Below are experts of layer 5 (counted from 0) of a mixture-of-experts language model. Rows are named router (the router's row for the expert), gate (a neuron's input weights, with its number), up (a neuron's input weights, with its number) and show model dimensions 0-223. Each number is 50 + 10 x the weight over its row's rms, rounded and kept within 0 to 99.
After each expert's rows: a language model's description of what the expert responds to. This comes from a sample of Wikipedia text that the model never trained on.

# expert 32
router:59 35 66 59 42 55 50 50 45 51 46 61 62 47 71 47 50 44 63 51 58 42 44 52 37 57 61 61 55 51 40 46 46 57 68 44 52 34 52 63 43 63 57 53 44 65 55 40 58 44 37 60 31 46 62 54 28 58 59 48 33 35 44 34 36 21 58 54 57 50 45 44 42 45 51 38 55 47 52 45 41 35 24 60 52 59 69 53 52 54 37 53 58 53 63 55 41 65 35 36 59 38 44 56 59 56 49 40 44 48 68 62 61 58 44 40 69 53 42 38 65 47 60 73 61 57 52 20 36 38 40 57 50 65 53 41 44 48 54 58 55 58 47 64 61 46 48 59 56 52 64 44 53 55 61 58 40 40 62 58 53 63 43 56 50 55 60 57 59 46 56 59 51 50 59 53 47 56 56 36 45 38 49 55 44 45 52 51 65 32 41 41 61 49 53 58 34 48 48 47 45 61 37 56 27 59 66 59 55 44 64 34 52 42 51 53 67 47 29 49 50 61 34 57
gate2:50 63 51 34 28 55 68 47 58 74 47 40 63 50 68 43 58 47 51 49 37 37 64 43 50 37 51 45 45 50 65 64 37 52 28 53 42 59 61 52 33 40 49 48 40 39 53 29 58 49 48 40 51 55 57 59 61 58 58 51 41 51 40 55 40 48 32 71 63 37 47 55 42 46 58 40 52 49 36 53 53 46 49 58 46 59 48 45 56 46 45 75 46 33 65 45 45 53 60 34 45 48 63 65 64 72 52 62 47 28 41 61 52 46 30 38 52 39 44 56 56 50 45 59 48 64 45 53 62 52 52 50 55 58 44 53 50 53 47 83 55 58 25 66 50 47 70 61 41 46 55 38 51 48 52 50 36 54 41 35 52 55 56 50 46 54 57 62 52 43 66 45 43 72 58 43 40 45 47 67 57 33 53 50 47 55 56 55 52 44 49 53 36 43 41 39 36 41 44 60 34 59 46 54 57 46 50 56 38 54 39 32 65 32 53 53 71 60 46 42 52 59 52 43
up2:45 51 77 37 36 52 43 48 63 59 34 64 40 54 44 50 43 65 42 62 38 39 52 58 67 41 66 47 51 49 66 74 54 35 52 39 42 51 50 47 50 52 54 52 55 29 53 58 32 39 53 49 49 60 53 68 60 48 51 43 52 35 46 43 55 43 47 54 56 42 65 44 35 52 52 49 47 51 53 52 49 51 57 54 59 57 51 46 34 57 58 32 47 53 47 57 51 69 59 48 62 50 47 38 49 46 40 56 52 31 54 56 66 52 38 54 55 60 36 33 38 39 46 60 53 44 42 42 51 52 47 55 46 44 51 71 40 61 38 59 58 54 60 60 49 59 47 67 45 65 35 47 72 43 35 42 56 52 44 58 49 67 42 54 47 62 72 52 46 35 53 60 41 59 33 48 67 48 49 51 51 40 47 43 57 44 47 29 37 56 31 65 64 69 40 48 40 49 47 54 48 43 22 65 56 61 62 62 57 70 37 41 59 66 42 33 36 47 38 46 49 36 44 33
It responds to: Name-initial words

# expert 8
router:65 35 50 66 40 59 39 50 47 46 57 35 59 39 67 45 42 32 55 70 33 46 45 45 47 67 64 47 66 64 41 43 50 69 49 46 35 48 48 64 52 56 66 64 55 45 44 45 57 41 43 54 41 27 61 59 39 58 61 41 45 45 33 46 40 36 65 64 57 43 40 33 63 41 56 40 60 42 53 52 46 51 53 59 61 62 63 46 61 53 40 53 57 47 53 58 53 64 55 37 66 41 43 56 56 58 56 50 42 43 63 63 55 68 33 43 62 45 34 39 59 41 62 66 50 38 41 39 39 59 53 64 59 65 56 43 50 49 51 58 57 56 44 70 42 43 40 60 64 33 60 34 51 57 43 55 29 41 71 71 54 50 56 59 45 50 61 58 52 43 57 64 51 62 55 39 42 37 67 35 63 32 49 48 58 45 43 67 57 51 54 40 59 50 52 57 50 44 39 40 43 62 42 52 45 50 58 54 51 44 55 46 36 40 60 53 45 40 48 43 36 61 33 55
gate1:56 30 38 64 50 45 50 53 48 38 36 43 48 37 56 37 61 22 53 59 45 60 59 64 38 77 47 43 61 38 46 31 69 73 39 38 37 41 49 62 43 34 67 48 46 53 56 44 59 48 64 49 47 45 44 39 52 65 71 57 47 55 56 55 52 48 50 63 48 45 59 21 57 42 51 53 45 46 42 61 51 52 52 46 63 62 56 57 56 65 52 66 44 58 52 54 56 54 41 61 70 48 43 52 50 55 53 63 34 65 44 46 55 68 31 35 44 51 43 55 46 42 31 57 46 48 57 64 43 51 43 52 49 44 68 42 51 56 39 50 50 47 37 52 51 53 36 35 47 24 57 37 57 64 53 61 46 56 55 54 43 65 66 54 57 44 59 46 42 35 71 34 48 62 43 53 39 61 38 39 73 40 45 51 42 59 51 55 42 49 56 57 50 56 51 55 51 53 34 51 59 56 57 44 46 30 51 45 61 56 38 53 33 27 57 45 53 60 49 43 49 53 44 51
up1:39 55 48 38 51 49 37 42 57 50 52 53 51 52 43 27 49 61 50 43 51 51 54 44 54 40 55 39 61 38 52 54 45 57 53 51 64 65 42 43 45 42 43 55 44 54 60 49 40 60 39 54 53 52 43 30 39 72 73 53 53 57 54 35 47 59 32 49 40 44 50 52 28 55 36 44 29 45 61 55 48 66 49 57 44 54 71 44 67 58 50 57 42 48 44 58 62 35 77 43 40 56 55 39 53 48 41 50 44 79 45 51 56 46 39 51 50 39 46 57 24 69 69 57 51 55 32 50 47 31 43 43 49 32 54 45 52 57 53 61 55 47 51 37 57 43 53 60 36 45 53 41 58 54 52 30 46 49 47 59 34 60 49 59 53 56 49 66 65 53 45 47 44 32 55 45 56 45 48 62 66 63 47 54 67 55 36 37 46 46 67 54 51 52 59 47 47 61 58 54 41 53 37 57 46 63 33 56 61 61 53 33 63 75 74 27 52 59 53 54 62 39 52 41
It responds to: Geographic admin units

# expert 24
router:58 40 51 58 39 54 46 37 44 46 60 44 67 36 68 52 47 33 65 57 43 47 43 46 46 65 64 47 58 65 38 43 41 67 50 41 33 56 55 52 41 43 61 66 46 39 37 42 58 35 38 60 43 32 60 55 42 57 54 37 47 33 34 47 42 44 64 57 55 47 38 39 58 39 59 38 65 47 51 47 51 41 41 61 69 61 58 39 52 59 38 62 63 36 54 56 43 61 51 36 53 43 40 57 50 61 46 52 33 54 63 66 62 60 49 52 60 43 45 42 55 41 65 55 43 39 39 46 43 46 45 65 69 62 62 45 44 50 57 62 62 57 51 54 45 45 57 59 64 47 65 29 62 61 41 58 41 38 62 60 52 44 53 56 42 54 64 51 54 48 65 66 67 65 62 38 43 40 63 34 48 35 62 45 64 31 41 64 58 49 47 45 59 39 52 56 39 41 48 37 36 57 45 63 33 57 55 65 53 44 51 46 31 34 60 51 43 37 44 45 43 64 39 59
gate2:22 49 44 51 38 50 67 32 63 27 58 51 75 41 62 49 43 57 59 53 60 43 72 35 60 37 56 67 43 40 54 56 46 43 52 53 68 32 57 52 58 49 67 35 56 42 48 46 54 40 35 53 42 25 59 48 50 48 43 54 55 36 65 43 60 48 47 63 50 51 44 51 40 47 46 58 53 49 41 40 45 51 28 54 68 41 43 52 41 67 44 67 41 40 56 55 47 51 42 64 46 42 49 52 56 54 44 49 45 66 55 51 63 47 43 46 41 53 51 53 55 58 52 49 49 43 43 61 61 60 66 61 56 41 47 30 53 41 55 53 37 60 55 42 65 51 57 52 49 58 56 53 61 51 64 56 57 42 56 48 63 42 54 43 36 42 62 68 39 41 59 54 58 42 65 51 54 30 41 46 38 27 63 46 44 42 33 51 60 47 44 26 51 49 54 49 56 61 38 53 36 64 47 38 46 43 59 49 69 57 37 58 53 46 63 49 48 58 62 26 59 33 55 72
up2:63 35 58 28 53 58 43 60 50 52 52 49 55 64 36 53 70 59 27 51 37 57 56 35 49 51 50 61 43 26 54 50 55 63 64 49 43 44 47 48 53 57 50 63 38 59 32 54 49 46 53 44 43 62 48 59 44 61 57 47 47 51 61 28 53 65 42 44 39 46 57 45 76 58 49 61 46 59 49 56 40 38 52 59 55 63 51 42 42 46 45 61 49 37 57 50 41 40 52 37 42 50 58 39 66 48 32 54 55 42 58 52 35 64 51 40 42 61 47 52 47 41 61 51 64 64 47 53 47 52 52 63 24 49 38 49 35 43 47 58 56 34 43 39 49 49 53 45 42 44 37 53 58 56 66 58 78 48 50 41 64 46 45 59 55 48 52 48 61 57 41 43 44 45 51 27 44 54 68 53 54 79 70 64 67 44 42 43 30 53 57 58 51 54 64 43 57 53 52 54 46 49 46 45 31 40 43 58 52 43 59 55 55 55 70 50 33 47 30 77 53 51 56 33
It responds to: Coordinating conjunctions

# expert 4
router:59 43 43 59 46 56 32 50 33 45 56 42 75 50 51 58 43 31 59 57 46 43 42 51 42 61 58 62 57 59 34 41 47 54 49 45 47 45 55 58 55 51 63 62 47 38 29 35 61 32 40 58 41 34 53 59 42 61 56 47 61 34 42 49 39 48 73 59 51 44 47 38 57 45 56 41 56 52 53 47 45 40 43 58 55 56 60 43 50 57 35 62 53 38 60 55 40 60 51 32 56 49 56 67 44 60 43 47 47 51 52 67 56 44 41 54 64 54 44 30 52 45 57 70 46 34 41 54 54 45 54 62 57 64 68 43 35 40 56 61 54 64 49 67 41 53 48 59 51 48 53 37 74 63 40 53 41 38 61 67 57 39 48 58 39 49 61 60 43 64 56 66 65 70 65 35 47 41 59 34 45 40 58 33 54 31 41 49 56 55 56 35 60 46 45 56 54 60 55 48 32 59 35 60 41 64 48 64 56 42 58 44 43 39 67 60 39 39 50 44 39 65 33 58
gate0:34 55 46 46 44 52 42 42 47 50 46 36 58 77 43 58 59 45 53 56 38 37 53 42 44 45 35 50 43 60 40 38 47 66 66 55 40 43 53 41 34 54 51 31 60 47 42 50 46 82 39 42 50 43 35 56 48 66 52 55 50 46 46 56 43 41 59 75 43 43 46 42 50 50 47 62 52 35 56 39 59 61 54 56 48 56 33 54 55 46 44 45 43 26 50 63 59 43 54 30 54 62 63 68 49 66 49 47 51 54 61 61 64 52 47 33 58 53 52 38 59 62 48 56 66 44 54 60 39 50 46 56 63 57 65 52 50 35 56 43 51 68 67 44 47 39 49 39 55 66 42 55 55 51 52 40 54 37 44 50 47 41 72 64 55 44 48 43 46 59 48 60 51 57 50 52 64 48 48 45 53 47 52 53 58 39 73 32 39 20 49 35 44 56 45 74 49 68 49 53 52 42 45 34 41 52 56 19 62 52 37 50 39 36 57 40 57 54 61 58 58 42 57 59
up0:63 46 58 52 45 49 50 45 57 58 43 48 33 66 47 33 51 38 53 58 58 52 49 72 53 63 52 42 53 49 54 53 47 37 55 45 35 63 43 50 53 49 52 38 48 38 38 36 58 52 53 33 65 38 37 45 41 43 40 47 47 49 51 42 62 32 53 47 58 50 43 67 36 56 45 37 46 50 48 42 47 37 75 49 78 54 49 54 50 46 46 50 40 54 53 53 36 47 45 39 56 54 31 76 41 50 47 36 54 62 49 44 42 37 43 52 53 52 53 67 44 48 42 56 51 62 26 51 59 49 43 55 37 55 20 53 54 42 57 52 74 52 38 48 47 55 33 59 52 45 45 52 49 47 52 57 74 38 63 45 44 53 43 50 32 74 36 57 45 36 63 47 37 41 40 55 45 46 43 49 47 47 41 60 55 53 50 58 43 77 63 56 43 48 46 27 55 58 64 74 45 48 52 62 49 40 65 51 54 62 51 62 54 66 34 49 46 52 51 35 35 60 69 57
It responds to: Infobox labels and separators

# expert 52
router:61 53 54 53 44 49 54 57 40 25 49 48 54 48 62 53 38 39 60 51 26 45 40 59 46 57 66 56 62 54 37 46 33 58 45 40 31 46 46 72 54 58 56 54 46 37 51 36 61 39 31 69 44 39 56 55 42 58 61 29 50 40 37 57 41 42 68 57 56 44 45 45 57 46 48 36 56 47 57 35 38 35 43 61 70 55 50 49 47 64 36 52 57 33 64 45 40 69 49 36 61 50 42 50 51 52 57 57 41 43 55 64 58 59 44 44 63 37 48 37 58 50 72 63 43 44 38 45 51 38 57 60 65 48 63 48 42 55 63 58 54 65 54 55 42 55 44 65 62 33 58 39 53 72 36 57 38 34 62 66 61 40 44 70 42 45 58 56 45 50 49 61 62 56 63 40 46 36 62 45 50 40 61 44 56 40 40 49 66 49 57 46 67 49 45 52 55 48 40 48 32 63 48 57 57 45 48 62 54 51 55 44 45 38 55 52 57 46 25 50 42 66 37 63
gate1:55 53 52 58 46 49 63 58 64 34 51 44 47 53 52 36 50 58 35 61 60 45 42 87 39 60 48 53 50 60 55 63 47 56 43 49 59 44 56 51 61 56 65 44 38 39 56 54 36 44 66 44 49 33 59 56 41 56 55 53 50 37 62 33 41 45 49 47 58 51 67 60 64 33 52 60 40 53 47 50 49 52 49 56 64 55 63 44 63 67 41 40 59 49 54 46 45 51 34 45 62 53 42 49 34 34 36 39 32 50 37 74 36 47 57 53 46 44 70 53 57 61 44 49 68 70 60 59 36 62 62 52 51 46 60 70 36 73 52 39 32 49 35 57 53 45 57 50 48 60 61 32 34 69 42 46 37 38 71 48 55 50 53 61 49 54 44 45 58 41 41 40 55 40 47 74 58 40 38 58 63 33 45 43 48 58 49 54 63 66 45 52 36 57 37 64 49 61 49 56 45 42 60 42 52 46 43 47 38 60 51 63 45 50 57 38 56 42 39 45 42 52 36 53
up1:37 54 48 47 58 39 46 59 51 54 25 21 41 45 46 59 55 52 69 40 31 50 49 34 67 51 50 37 52 47 44 57 44 30 49 46 43 50 53 40 55 41 59 71 37 49 52 63 63 51 33 47 66 45 55 44 46 50 56 62 48 56 47 46 64 76 49 44 53 34 44 40 41 59 56 52 44 48 60 54 49 45 55 64 46 43 54 37 53 34 47 61 35 32 56 59 55 54 56 52 67 57 45 48 51 51 46 51 41 50 50 17 70 49 51 36 60 52 39 43 48 53 59 50 43 41 55 57 44 50 51 60 41 72 31 60 51 61 40 47 57 67 58 37 53 46 31 36 56 42 36 60 56 47 52 36 44 60 58 44 48 66 67 67 54 42 35 48 52 47 48 56 43 61 29 35 62 51 44 64 52 66 61 49 64 54 53 49 44 44 74 57 67 46 63 55 43 52 44 48 56 65 44 45 67 64 42 46 45 41 54 45 66 29 48 57 55 54 55 39 44 57 51 54
It responds to: Pronouns and name ends